config = dict(
    activation='swiglu',
    router_z_loss=0.001,
    n_kv_head=1,
    grad_clip=1.0,
    decay_shape='exp',
    doc_mask=True,
    steps=4635,
    dataset='wikipedia_en',
)
Below are experts of layer 2 (counted from 0) of a mixture-of-experts language model. Rows are named router (the router's row for the expert), down (a neuron's output weights, with its number) and show model dimensions 0-255. Each number is 128 + 24 x the weight over its row's rms, rounded and kept within 0 to 255.
Before each expert's rows: a language model's description of what the expert responds to. This comes from a sample of Wikipedia text that the model never trained on.

# expert 48
Description: Year digits and time words
router [ 96 149 154 130 101  83 154 133 120 112 133  95  90 148 108 149 164  77 147  88  89 105 107 109 130 113 112 125 106 163 109 162  76 152 147  92 115 116 128 113 107 144 157 124 161 110 135 121 110 150 166 103 129 153 131 111  98 152 173 143 140 105 111 149 148 108 134 113 146 105 112 116 109 105 106  87 102 113 158  99 162 129 119 144 123 106 137 105 144 150 143 151 106 118 120  83  80 151  90  99 157 121 154 145 152 103 135 102 103 135 108  96 129 147  91 140 103  96 120 111 144  96 149 158 117 135 153 103 105 114 103 136 149  93 132  75  96 143 112 135 108 153 137 149 167 132 118 100 126 146 149 137 114 107 103 148 103 112 157 140 131  93 140 145 109 168 120  98 158 186 149 113 156 132 137 149 137 160 128 115 111 116 155 151 144 150 141 133 114  81  89 146 166 144  81 123 153 117 145  89 114 148  98 125 109 153 144 110 135  87 156 146  87  98 147 140 112  89  99 147  94  98 139 106 167 157 119 128 168 134 149 155 100 129 120 146 128 141 111 108 124 144 177  97  90 156 108 166  93 107 149 111 147 118 120 111]
down1 [125 122 150 126 165 128 164 142 121 112 141 160 115 106 127 113 167 143 101 161  96 155 109 171 134 115 134 100 107 144 148  87 110 168 151 111 107 108  85 158 130 151  99 120 113 129 168 109 137 148 140 131 113 114 104 145 132  90 150 111 143 116 127 114 107 123  92 109 114 131 155 132 157 126 136 102 121 126 133  78  90  91  99 132 157 105 112 149 106 152 129 128 122 143 115 161 156 141 105  93 105 113 138 162 146 136 143 120 142 114  94 123 120 107 138 143  98 149 117 128 138  96 131 110 122 150 177 171  81 116 120 118 151 166 113 143 140 131 180 172 158 105 121 161 162 141 134 141 114 148 119 156 131  73 146  80  67 113 161 188 126 183 107 123 139 129 120 138 119 149 112 131 121  74 146 124 130 133 105 110 145 100 129 125 149 127 104  87 107  93 123 139 142  98 117 132 101 122 149 127 132 134 136  98 144  83 159 183 101 146 107 133  99 166 105  97 142 113  95 150  89  87 148 155 106 140 141 106 134 121 172  91 129 169  98  97 113 107 107 146 106 161 130 165 114 119 125  87 116 162 140 156 127 126  78 126]

# expert 30
Description: Word-ending suffixes
router [ 88 148 151 113 104 106 143 110 112 113 150 119 112 145 121 147 149  88 128 130  92 114 125 105 101 105 109 152 117 170  93 159 109 124 135  97 111  80 140 105 108 135 150 122 145 109 141 129 114 129 142  87 136 120 129 114 105 156 173 145 135 106  95 132 165  79 130 100 125 100  99 117 115 131 109 109 116 111 143  97 148 121 122 154 152  93 131 116 149 153 138 157  90 113  96 113  91 135 105 103 136 110 151 172 148 110 121  85  94 133 118  96 112 133 105 160 119  84  98 103 166 118 144 138 142 149 131 105 110 106  90 142 139  99 133 115 103 136 123 145 116 178 157 170 163 140 120  99 139 153 152 144 136  90 131 165 110 147 162 177 131  67 133 154 108 143 109  92 148 172 134  79 161 141 142 160 137 160 135 126 113  90 142 144 172 154 166 135 111 109  95 152 186 143 104 132 145  85 144 124 121 150  94 108 124 152 134 126 125  90 161 156 114  80 141 147 119  93  97 164 128  92 149  97 141 142 117 140 161 157 144 147 104 114 119 151 145 151 106 111 137 137 179 105  99 140 123 162 102 117 137 101 145 118  96 123]
down0 [126 120 127 106  93 116 151 151 136 173 127 124  86 130 113 138 123 124 163 139 134 125  96 134 125 134 124 103 162 123 110 118 100 101 136 134 150 151 121 156 132 127 140 138 108 125 105 122 165 152 182 144 125 138 118  84 156  95 123 111 100 121 131  95  92 128 127 165  83 125 150 205 139 117 148  94  83 153 127 123 150 170 141 152 140  97 119 129 146 105  93 121 127 166 159  82  94 138  90 142 102 168 124 115 135 132 183 128 116 148 117  80 169  80 140 163 159 120 107 112 126  77 132 141 176 155  99 135 101 135 132 113 126  99 156  89 116  67 108 138 122 136 130 162  99 129 105 120 122  91 123 139 144 130 106 147 157 149 191 137 165 102 123 118 176 170 150 151 152  81 106 140 112 104 130 156 113 139 132  89 145  89 105 145 121 134 138 160 135 118 132 158 151 102 142 126 132 128 156 108 143 128 108 120 150 148 157 145 124 150 152 144 138 118  98 130 160  97 112 115 127 146 144 116 124 136 116 125 112 145 153 105 113  84 151 133 126 112  84 135 128 111 147 117 105 160 153  80 124 153 163 111 195 126 140 120]

# expert 33
Description: Quotation marks and names
router [122 168 131 115 104 106 144 121 115 119 148 103  90 181 120 122 146 107 148  96 111 121  90  96 104  93 118 159 118 144 105 150 105 149 125  96 116 106 148  97 114 138 146 116 144 121 147 110 114 163 137 113 156 160 124 104 120 152 162 150 169 109 118 134 153  98 148 118 140 105 109 105 116 102  91 102 107  92 161  86 176 125 110 155 132  91 126  95 138 163 157 174 117 123  95 122  96 155 100  80 145 118 153 138 145 102 113  82  89 126  98  89  98 157 108 159  99  94  96 119 132  92 161 140 104 138 160  93  96 113 103 150 166 128 135  87 106 155 115 154 107 172 153 165 134 139 121 103 123 147 154 138 130 120 112 144 114 131 146 151 145  93 146 134 103 145 107  98 170 139 149  88 156 135 181 148 174 159 141 108 116 103 154 147 147 147 134 140 109 114  87 141 147 140 114 141 150 118 129 104  97 149 112  99 114 134 151 113 150 109 141 125 109 106 144 161 116  91 105 155 113 104 173 116 159 138 110 168 154 147 140 159 120 118 120 142 173 141 111 107 120 150 170 100 107 157 119 144 117 101 162 111 159 122 118 113]
down0 [124 137 155 177 120 120 137  76 137 107 144 121 156 120 149 172 140 172 139 123 118  95 148 104 131 110 113 156 118 145 131 111  95 125 151 162 150 100 168 136 128 137 119 148 145 106 151 126  89 139 136 130  87 136 108 105 115 181 155 151 149 142 161  96 162 113 126  88 113 172 125 130 108  89 129 144 139 157 113 169 115  52  73 108 140 139 134 145 102 129 154 139 152 102  99 104 131 151 172 119 110 134 112 166 119 122 131  79 159 112 130 130  69  89 131 135  99 105 140 130 137 144 135 121 156 127 126 130 110 106  80 203 177 155 119 107 137 141 116 153 100 158 104 117 145 146 100 124 101 133 132 137 134 142  96 145 170 135 149 121  90 102 134 160 146 126 171 125 125 141  64 103 114 110  88 145 118 106 162 132 156 126 145 158  94  83 133 159 117 122 102 147 110 161 152 176 142 118 151 108 157 120  95 119 110 132 149 134 130 122 123 129 141 175  92 141 133 123 124 119 137 145  69 146 136 132 146 166  97 129 105 118 103 145 104 111 116 147 126 169 126 129 135 131 116  90 137 133 130 128 135 134 175 125 129 124]

# expert 50
Description: Table separators, section starts
router [103 167 135 141 107 107 142  94 119 110 148  87 104 166  93 141 142 119 141  98 109  97 107 101 101 109 118 141 107 165 116 152  99 165 135 111 119 112 163  88 113 130 158 130 154 109 175 105 132 142 141 104 139 147 120  91 110 132 141 149 157 114  95 170 141 105 134 100 160 121  88 109 107  90 109  93 116 120 132 109 167 118 134 160 112 111 135  90 143 152 154 150 105 100  99 111  86 135  89 118 147 107 156 154 148 101 125 114 103 125 102 130 104 152 103 137  93 120 101 146 134 109 140 146 123 140 150  88 104 100  89 142 137 113 126  73 106 147 127 167 114 164 141 141 132 119  89  86 129 155 141 141 134 112 127 152  94 133 143 172 135  69 158 132 106 147 131 121 153 181 127 115 146 135 135 163 155 153 141  94 126 116 185 148 157 138 133 133 111  97  95 149 135 173 110  99 149 118 131 102  89 146 106  96 105 170 141 112 120 114 158 159 121 115 146 159 111  92 113 139 104  85 163  98 160 131  77 134 150 141 151 154 104 125 152 154 151 122 100 113 110 158 173 107 107 141  99 143 126 107 126  89 155 132 120 125]
down0 [106 124 129 149 131 109 146 144 172 117 151 145 134 125 124 154  98  95 126 137 105 131 116 109 137 150  96 146 127 158 135 124 162 130 142  93 138 128 147  99 108 132 106 132 123 117 113 131 144  78 152 140 114 158 119 128 124 144 133 169 118 151 126 139 108 134  70 201  93 123 145 126 124 131 141 129 159 138 111 152 153 152 150 105 125  98 177 160 153 149 136 174 110 111 110 162 127 180 172 114 134  72  90 151  87 141 129  96 103 134 105 161  94 154  92 156 120 135 117 104 128 146 109  46 155 121 160 146 123 124 122 128 138 124 130 169 111 134 121  99 167 129 150  99 126 139  90 146 140 141 158  91 175 150  66 136 133 111 132 139 141 123 108 130 130  89 158  86 147 140 170  89 123 122 108 112 118 119 129 115 100 128 159 143 108 176 160 133 152 118 134 122  79 145 131 136 155 127 141 136 126 138 137 120  66  94 111 112 100 140  88 179 114 113  87 129 164  99 128 112 145 119 136 138 146 138 142 125 107 103 137 155 138 128 160 131 116  97 136 126  73 160 176 128 163 138 151 101 100 140 103 132 113 130 134 108]

# expert 52
Description: Digits and word pieces
router [103 152 162 125 109  86 131 108 110 107 159 124  98 141 112 131 143 110 155 120 109 109 115  96 115  92 136 142 109 148  83 138 111 129 117  95 114 108 127 121 105 146 141 125 150 107 155 122 111 152 153  92 152 144 108 123 111 158 150 155 171  98  84 148 153 100 132  92 171 115 108 123  98  96 107 126 105 110 142 125 150 122 116 146 131  96 123 118 145 143 155 149 114 118  98 105  97 169 113  96 157 120 136 152 153 100 114 115 117 143 119 112  97 167  82 157 108  99 115 106 163 112 156 158 119 133 152 105 102 119 103 156 137 113 128  95 103 147 137 141  94 152 159 144 178 121 109 119 127 154 156 168 138  90  98 176 110 136 165 163 165  83 137 170 111 154 115  81 182 156 147 110 147 145 143 155 149 157 146 109 113 122 133 151 141 153 155 138 106 108 110 136 141 137 104  91 147 104 163 111 101 159 108 108 124 144 141 109 131  99 162 150 104  94 125 172 125 107  92 144 115 110 148  97 138 166 123 145 164 146 150 137  91 108 139 166 164 151 133 117 113 156 184 102 125 166 117 154 120  89 116  81 137 116  99 119]
down0 [116 127 169 117 114  85 132 183  88 105 132  97 102 122 137 118 133 114 109 100 156 153 106 161 170 116 149 119 114  74 136 121  97 144  96 150 138 121 109 128 141 157 131 138 141 155 148 130 125 148 145 143 146 126 104 163 141 128 157 167 120 134 120  99 141 105 141 127 161 103 130  80 113 164 144 183  90 143 141 139 122 148 182 124 110 120 148 114 151  93 194 141 126 117 107  99 143 127 148 158  81 136 120 126 151 147 160 129 155 142 139 121 114 119  90 165 115 119 118 160 131 142 135 155 161 122 138 134 116 103 167  83 145 111 114 113 124 136 104 110 136 133 153 108 115 142 132 155 134 137 123 164 104 114 125 159 144 137 150 149 132 195  81 121 148 124 106 143 154  83 125 118 146 111 148 132 152 124 166  96 129 106 134 101 115 106 126  91  97 182 134 105 155 123 127 157  85 165 143 134 167 132  98 142 101 158 153 171  91 130 141 124 132 124 156 114 117 148 142 159 137 152  81 181 139 203 129 143  79 110 127 131 125  74 154 146 100 147 113 127  91 104 126 142 136 100 150 116 145 137 123 115 132  97 114 103]

# expert 51
Description: Common topic nouns
router [125 165 144 124  97 104 124 102 114 116 131 129  93 152 112 141 153 103 131  97 104  93  98 100 111 105 100 156 114 147 112 135  97 144 119 101 114 111 151 120 114 127 142 141 118 122 150 106  98 165 172 107 169 164 122 120 122 134 172 149 163  86  96 137 150  97 139  92 151 107 116 102 100 100 100  88 106 111 160  91 157 134 127 135 119 102 140 120 139 158 149 134 102 113 104 102 105 143 112 106 169 106 153 135 134 106 117 115 101 136 117 118 102 145 120 160 117 103  97 116 127  85 165 149 102 127 165  99 109 122 100 161 139 118 137  95 102 141 122 141 110 170 160 138 173 130 102  84 132 156 171 172 121 110 119 137 128 139 162 155 161 105 131 148 129 162 120  83 137 184 166 108 160 146 168 151 161 169 155 124 114 128 144 142 169 145 142 136  92 113 105 129 129 154  89 101 146 110 145 111 106 152 103  99 110 149 165 102 144 117 168 168 126 111 146 143 130 103  93 143 126 107 162  93 137 149 120 128 160 123 154 164 122 125 135 152 170 142 139  87 103 150 164  94 135 168 106 158 114 105 143 105 135  94  94 122]
down0 [138 117 115 139  99 126 128 139 147 159  98 175 128  99 124 145 107 141 110 132  90 135 119  55 126 156 160 126 177 125 111 113 146 103 112 106 132 173 110 105 132 131 128 144 102 123 124 134  93 150 173 104 129 117 118 103 166 116 104 117 104 164 127 172 126 122 135 180  84 138 109 110 135 135 117 115 123 117 147 190 148 116 140 124 101 151 157 121 147 129 118 120 131  96 149 154 119 129 130 118 141 148 165 159 109  94 101  87 128 110 139 122 154 130 105 109 121 159 121 176 160  96 160 161 163  70 116 105 134 141 132 108 113 132  97 102 166  78 106 136 111 140 126 119 134 111  88 157  98 129 160 108 149 134 109 126 152 151 128 104 125  76 133 179 123 127 137 192 134 143 152 109  93 119 138 132 174 115 122  96 150 121 115 109  99 142 134 127 154 162 103  93 131 139 110 108 149 121 124 137  91 130 104 171 110 129 117 117  68 148 173 119 150  97 120 184 138 127 101 110 115 137 173 142  84 153 128 155 114 106 120 112 119  98 155 117 139 149 156 133  70 133 165 126 104 122 122 110 177 127 154 127 131 139 119 137]

# expert 56
Description: Word-ending suffixes
router [121 157 148 103 115  94 143 122 119  98 138 125 106 165 123 151 145  93 133  94  87 100 121 113 104 111 114 158 127 154 106 160 110 162 134 104 120 108 140 100  96 128 154 139 136 127 138 103 118 120 143 102 122 146 117  98  97 137 166 145 164 112 104 134 159 102 149 117 136 113 127 108  73 104 117 110 123 109 146  64 160 124 116 152 139  96 135 102 134 169 160 178  87 125  91  89 108 137  91  98 161 128 135 154 135 112 100 106  99 126 123 101 106 130 120 138 103  90 107 134 158 105 152 130 124 130 149 120  89 125 104 132 141 107 124 107 117 153 121 146 126 166 173 166 144 144 116  85 119 144 148 164 129  98 122 157 102 141 147 164 142  87 130 131 105 159 121  78 146 165 138 102 156 139 185 176 161 175 149 133 108 107 181 136 179 139 158 160 119  76  89 149 154 151 104 137 138 110 142 126 116 155  97 110  95 116 132 120 128 120 139 162 127 112 147 161 113  85 130 151 121  95 157  98 156 143 101 135 147 126 153 144 106 134 107 160 141 163 122  98 147 140 168 110 114 150 115 158 100 117 135 117 160 123 111 106]
down2 [144 146 138 128 128 164  97 121 123 165 120 138 137 140 127 123 119 124 122 106  85 105  76 138 120 129 142 171 101 109  77 145 142 132 101 138 138 134 122 102 109 158 114  99 154 141 141  86 173 101 102 126 172 132 117 127  85 120 131 130 147 164 105 133 141 142 134 103  79 183 124 146 136  72 118 117 127  56 100 138 115 142 143 152 111 116 161 129 138 161 123 141 119 132 117 111 110 160 126 119 127 133 122 135 130 161 187  85 109 152 163 122 115 117 134  99 169 154 133 130  92  95 156 177 154 116 132 112 126 106 147  95 111 113 109  97 135  93 172 114 110 173 144 119 102  77 132 138 157  98 154 127 102 142 110 133 162 126 141  61 151 121 157 134 148 144 145 127 150 104 172 123 135 159  86 166 141 129 139 131 124 129 122 103 157 137 135  77 148 128  74 147 109 112 125 166  84 123 123 139 145 146  86 138 124 103 151 141 126 110 132 138 152 107  98 123 123 146 147 115 139 109 105 117 145 125 152 107 126 152  74 187 112 160 156  90 143 105 142 133 120 127 137 143  88 108  93 128  83 131 119 141 125 144 117 113]

# expert 29
Description: Foreign name pieces
router [112 164 143 106  93 106 129  87  98 128 129 128  96 152 112 140 139 113 183 100 109  97  93  86 125 110 131 137 118 156  95 149  95 172 134 112 116  90 146 131 107 156 162 140 142 151 149  92 110 161 132 104 125 150 101 131 102 154 150 147 139  90 105 162 143 124 123 109 167  96 106 119 129 112 115 115  81 108 140 106 140 122 130 149 119 115 126 103 157 116 133 132 112 124 103 103 114 142 115 108 148 142 148 148 163  97 122  97 123 154 106 101  97 169  96 177 109 110 109 131 137 110 155 154 120 162 140  92 135 108 122 185 155 102 114 109 116 141 108 139 115 142 143 146 125 131 108 113 125 145 148 144 152 124 117 161  95 141 162 169 161  29 140 144  85 146 135 125 171 153 147 107 139 154 136 145 138 139 140 100 125 117 153 165 140 163 152 122 118 120 100 157 173 141 100  83 183 138 142 122 103 147 114 126 118 164 116  93 143 101 141 166 113  91 146 155  96 111 113 153 101  79 155 106 141 149 102 126 149 132 156 134 118 124 150 163 148 147 108 124 125 138 179  96 100 143 101 132 123 110 148  97 142 101 121 135]
down0 [134 146  83 194 120 111  97 174 124 128 113 111 123 112 146 120 117 180  89 156 152 175 147 118 128 149 142 121 162 120 124 124 106 129 143 132 155 118 114 132 108 116  98 120 114 162 115 135 127 112 154 125 110 151 115 149 137  86 101  75 127 122 139 120 158 104 144 144 182 161 177 124  99 115 131 101 122 102 125 141 136 135 134 136 168 139 126  96 108 142 113 163 120 150  81 178 142 148 153 137 159 135 103 120 144 141 155 138 126 161 121 116 100 114  99 127 132 108 162 144 157 142 128 112 123  71 162 133 116 160 100 102 142 144 156 172 126 108 142 134 111 152  89 129 151 117 150 102 156 100 136 124 174 127 122 120 144 130 165  79  77 126 148 132 130  91 141 150 175 111 106 144 125 113 111  77 122 133 155 151 111  96 128  99 162 125 128 114 119 161 128 109 158 130 120 187 156 141 131 123 127 128  73 129 159  96  80 112  99 103 157 104 168 159 142 137 136 150 157 171 151 112 122 148 147 136 151 117 119 154  83 108 138 162  85 118 136 131 184 133 107 123 130 156 127 121 146 147 161 136 101 113 108 103 157 149]

# expert 47
Description: Mid-word name fragments
router [125 133 145 126  81 114 138 103 119 117 141 126 120 149 120 117 149  95 133 102 123  99 103  95 104 101 135 140 102 153  94 160  83 123 128  93 111 115 140 120 112 148 159 139 148 105 158 114 116 161 168 103 161 137 104  98 104 130 155 150 147  87 106 142 144 121 148 123 166 119 110  96 121 106 131  98 119  91 172 114 157 123 122 160 134 111 125  99 154 137 121 115 113 107  94 106  84 155  96 111 114 128 142 144 182  98 114 105  80 131 127  95 110 168  93 165 108  99 113 106 141 111 160 152 129 145 133 113 125 124  96 153 166  93 142  87  89 133 118 136 114 145 139 140 147 133 119  87 127 141 159 128 115 129 125 160  88 156 175 159 156  61 137 160  85 155 113 102 159 151 134  98 153 139 141 165 161 153 151 108 128 119 148 154 143 149 128 116  89  80 104 148 162 139 101 128 173 110 155 133  97 134  99 115 121 154 135 113 139 111 144 151  92  84 143 149  88 101  99 147  95 109 151 120 148 145 119 126 154 133 145 148 129  99 139 176 134 137 113 112 119 148 177  98  95 146  98 149 103 117 157  99 150 124 113 103]
down0 [133 132 108  72 144 139 126 153 151 100 141 155 113 113 175 115 167 106 114 155 110 107  97 120 127 121 132 128 159 171 132 121 132 136 114 160  97 160 149 175 160 150 137 108 118 124 115 116 141 167 132 152 122 148 118 103  80 151  92 142 110 142 117 134 114 106 125 150 121 123 117 113 126 164 155 149 153  98 139 130 163 113 113 143 114 166 130 140 168 111  99 120  81 184 125  94 130 147 102 108  92 117 107 210 144  90 124 123 122 118 117 112  95 196 138 129 156  95 116 118 194 104 110 106 118 155 120 133 117 141 105 156 183 143 160 166 134 134 161 119  98 101 146 139 133 127 138 133 100 155 115 138 136 159  97  81 130  83 138 160 135 123 156  98 158 120 115 155 106  97 156 131 124 132  83 137 155 103 150  98 108 129  99 157 140 122 132 112 106 120 127 104 142 121 113 142 161 122 106 138 116 102 103 130 128 131 146 143 122 106 171 141  82 115 137 101  98 109 115  72 140 113 125 121 133 139 137 119 114 133 130 148  85 107 109 159  97  77 116 112 144 139  94  99 171 127 129 126 133 174  83 123 139 106 129  95]

# expert 35
Description: Table cell separators
router [ 95 160 177 121 101 109 132 109 107  91 129 105 102 156 115 152 153 113 163 102 108  91 101  95 121 105 124 143  97 153 104 169 125 143 137  89  89 117 137 112  88 123 141 125 143 119 143 120  97 148 181 116 160 139 130 111 119 142 162 135 139  95  86 140 158  72 142  85 143 109  93  99 123 108 102 102 110 119 139 115 137 130 126 157 120 113 124  83 163 147 161 153 108 106 117 111  80 142 102  93 151 121 150 171 150 102 112  95  99 130 119  99 116 144 121 148 102 119 106 125 141  90 134 135 116 149 142  87 115 110 103 144 153 125 136 112  92 145 119 158  95 199 156 156 160 140 116  74 134 149 149 156 124 110 114 148  94 133 155 147 151 103 134 157 119 162 115 111 153 142 144  95 149 145 148 164 143 161 159 118 123 104 135 151 157 171 150 136 109 107 105 153 143 163  98 107 137 121 149 116 114 146 120 110 129 133 120 103 156 107 161 151 104  97 144 143 112  95 119 139 123  96 142  95 154 147  83 139 139 139 166 169 119  93 135 170 137 154 110 119 134 140 153  86 106 148 123 145  91 114 137  81 155 116 113 123]
down0 [117 125  89 153 115 131 140  92 111 112 144 121 132 134 147 155 111 123 150 125 129 110 134 130 125 121 133  94  63 131 138 180 157 150  93 133 110 134  92 122 149 120 136 136 126 133 117 142 104 117 153 167 124  67 157 120 179 112 136 133 135 140 132 125 124 122 158  68 153 120 119 102 166 115 121 151 131 104 154 107 144 157 135  99 149 104 100 116 147 133 134  62 138  98 137 133 107 154 105 131 161 165  83 104  95 111 161 144 173 133 138 152 101 101 133 108 162 133 112 108 141 118 101 138 132 120 160 117 133 141 173 100 153 101 116 172 138 137 119 176 113 130 129 153 130 157 160 126 112 155 132 106 152 136 149 127 150 106 108  86 164 118 130 125 103 116 136 167 125 108 153 175 107 123 125 138 113 157 178 101 162 121 103 133 120 135 120  99 119 118 142 132  89 111  86 117 128 167 114 139 126 171  84  94  83 112 152  99 128 149 109 125 127 134 136 170 158 128 150 132 134 129 191  96  87 149 152 156 113 160 120  93 153 144 131 117 157 135 120 150 158 135 128 146 134 123  59 109  80  93 115  88 126  97 161 146]

# expert 46
Description: Places, months, political names
router [112 146 148 116  90  88 137 125 106 107 132 117  86 140 107 152 151 124 162  93  68  93  91  97 122 122 121 150 131 166  98 157  94 165 147  97 121 101 162 123  99 134 156 117 159 125 142  86 126 156 167 111 117 143 116 106  94 155 154 161 137  84  95 134 155 104 152 107 145 111 105 119 103 106  93  99 100 115 137 122 163 117 127 164 135 119 139 116 165 136 128 159 113 130 106 117 113 138  89  96 137 105 145 140 160 105 134  85 110 137 116 107 118 157  91 156 117  90  91 114 137  98 142 153 121 150 135 100 113  97 113 153 156 118 136 102  87 149 114 146 117 165 145 155 145 122 101 104 119 160 160 151 141 129 111 156 101 137 168 152 151  82 130 137 115 160  93 112 143 158 162 122 154 151 147 162 167 164 153 109 113 128 131 144 146 141 176 147 103 100  78 141 155 136  84 140 151 126 148  91 119 153 113  91 109 169 134 107 128 111 147 174 120 115 142 157 106  96 109 130  98  88 126 102 161 159 102 141 158 149 155 166 101 124 145 122 144 146 127 112 137 128 172 119 117 146 108 137 116 127 139  91 155 110 123 117]
down0 [145  97 113 165 122  70 105 143 110 110 130 147 124 103 119 106 161 136 137 140 138 133 129 109 133 111 106 100 127 157 132 174 134 147 138 130 122  92 121  94 130 135 112  81 172  93 142 129 135 130 181 130 126 167 165 158 136 126 113 112 103 175 147 115 125 123 141 180 159 140  79 154 107 147 145 114 125 134 109 122 136 119 167 117 162 127 109 198 136 130 139 151 136 118 122  99 141 112 132 143 114 134 111 100 143 125 113 108 151 107 122 116  97 159 141 119 136 116 117 115 115 152 126 112  84 148 129 127 130 101 184 116 116 109 127 147 150 118 111  76 113 153 136 107 105 140 115  94 132 141 141 141 172 144 134 133 106  76  76 140 154 151  95 143 121 121 114 158 121 144 154 126 120  83 127 128 138 106 136  81 193 138  90 153 102 145 169  69 130 127  83 140 121  91 167 157 146 149 127 115  87 140 111 109 140 139 155 174 142 174 159 118 141 127 121  96 131 140 135 164 125 119 120 138 117 173  89  69  90 129 100 106 101 105 113  87 169 107 111 110 151 137 140 127 189 145 126 136 103 116 138 114 108 123 128 145]

# expert 36
Description: Technical nouns and initials
router [122 166 154 105 105 109 149 102 119 118 128 125  84 166 111 135 147 113 145 103  96 107 116  95 111 110 119 156  98 164  96 152  98 142 125  98 124  88 132 108  83 146 136 128 135 108 151 101  84 137 157  95 150 134 103 119  94 158 156 146 158 116 118 129 145 117 135  90 143 106 131 127  95 108 114 112 123 114 142  99 157 116 115 144 115 108 143  98 159 148 144 148 131 114 130 105 109 169 103 112 164 112 156 148 150 114 119 113 108 129 115 118  95 138 107 158 117  93 116 119 147 118 133 140 116 154 151  95  91 121 112 151 142  97 119 100 120 135 118 146  91 161 158 138 142 144 110 106 107 142 168 130 127  92 113 159 117 147 166 139 155  54 139 150 130 176 113  80 162 156 166 114 157 140 135 152 158 175 155 127 118 118 138 170 144 147 147 128  96  79  98 139 154 131  94 114 182 102 143 110 124 151 104 119 108 134 115 109 136 104 160 146 111  79 131 156 120  93  82 139 109 101 155 103 169 147 119 149 138 125 168 176 119 121 138 142 128 143 123  82 113 119 189 115 117 157 122 165 116 104 129  94 151 102  81 108]
down0 [121 134 171 125 123  99 103 125 122 120 154 154 144 137 117 143 102 115  92 132 170 162 126 113 163 113  77 194 131 150 103 121 146 122  83  98 120 114 155 101 101 113 107 124 120 107 122 117 100 137 134 118 173  71 119 123 121 129 112 130 120 151 123 138 118 134 119 130  90 123 112 137 132 188 122 155  93 128 141 181  88 157 147 112 133 160 134 127  69  94 142 124 137  94  90 115 111  88 103 181 152 101 122 163 145 131 124 147 166 145 108 130  89 107 172 132 134 140 104 158 150 133 163 144 108 146 111 109 123 125 139 137 146 137 174 126 174  91 127 137 140  90 148 123 104 113 124 178 126 111 153 124 134 115 147 142 118  85 116 146 111 146 116 136 133  91 159 159 127 115  87 147 128  89 119 128 125 122 162 122 134 109 177 182 128 136 107 133 124 138  90 142  98 164 175 127 147 154 151 147 177 125 132 118 143 152 159 171 135 161 107 121 114 122 108 115 156 138 129 148 134  93 141 122 194 130 134 165 117 108 161  91 120 117  97 121  92 130 162 150 122 154 122 133 158 121 149 126 145 144  80 167 128 128 108 126]

# expert 60
Description: Titles, roles, prepositions
router [110 130 143 134  80  90 139 120 108 112 118 102 103 169 138 155 153 108 162 101 101 126 101  99 109 126 120 159 117 130  95 162  88 147 121  98  99 104 153 116 103 150 154 113 138 109 143  97  91 171 148  95 140 149 107  92 106 157 157 148 142 112 107 155 153 101 143  91 159 112 123 115 105 106 106 117  88 121 156  88 168 101 115 144 139 103 132  97 138 158 158 155 108 129 105  99 107 153  82  97 139 114 154 144 161 105 119 100  96 129 131  99 117 136 124 158 119  75 113 136 141  75 138 119 112 143 138 113  87 114 120 132 155 113 134  92 101 145 119 176 119 153 143 159 176 142 110  90 131 146 156 139 123 104 117 152  87 124 152 137 138  87 136 138  85 159 132  96 142 162 145 107 167 135 148 157 150 151 137 112 120 110 155 142 169 146 151 127  98  94 105 123 139 159  98 101 154 116 136 109  96 147 114 101 123 147 148 129 135 111 151 156 105 109 149 154 106 102 110 139  89 106 161 108 160 137 119 144 144 146 161 168  88 115 113 172 160 151  85  95 143 154 164 123 114 144  95 137 127 117 143 107 152 130 109 102]
down0 [119 131 161 126 161 126  95 128 126  93 164 117 145 142 153 127 111 130 149 154 108 178 158 115  67 141 126  99 139 169  73 148 155 153 128  89 136 152 112 106 113 139 115  94 157  88 124 168 165 106 117 129 168 125 125 180 132 170 146 117 149 132 101 188 115 134 158 154  75 146 148 134  79  63 129 168 113 124  97 144 160 131 162 108 121 138 138 112 127 113 102  97  87 133 168 138 120 105 159 127 160 141 136  88 127 113 156 104 118 109 169 100 153 133 135 148 129 123 157 138 143 140 123 134 163 133 114 101 125 145  99 102 130 100 104 118 109  82 153 152 122 121 152  82 111 133 120 124 140  91 135 112 150 142 150 127 134 173 123 135 162 112 105 144 132 111 103 114 134  79 145 112 159 126 126 167 125 146 101 118 119 131 157 106  78  96 130 101 118 111 118 170 101 122 139 142 114 155 155 148 156 147  79 140 123 137 103 134 142 159 144 181 167  99 118  97 137 128 118 121 127 150 120 149 167 129 131 137  97 145 140 140 134 106 148 130 150 120 131  99 118 119 143 162 118 171 161  99 101 124 139 175 111 140 149 120]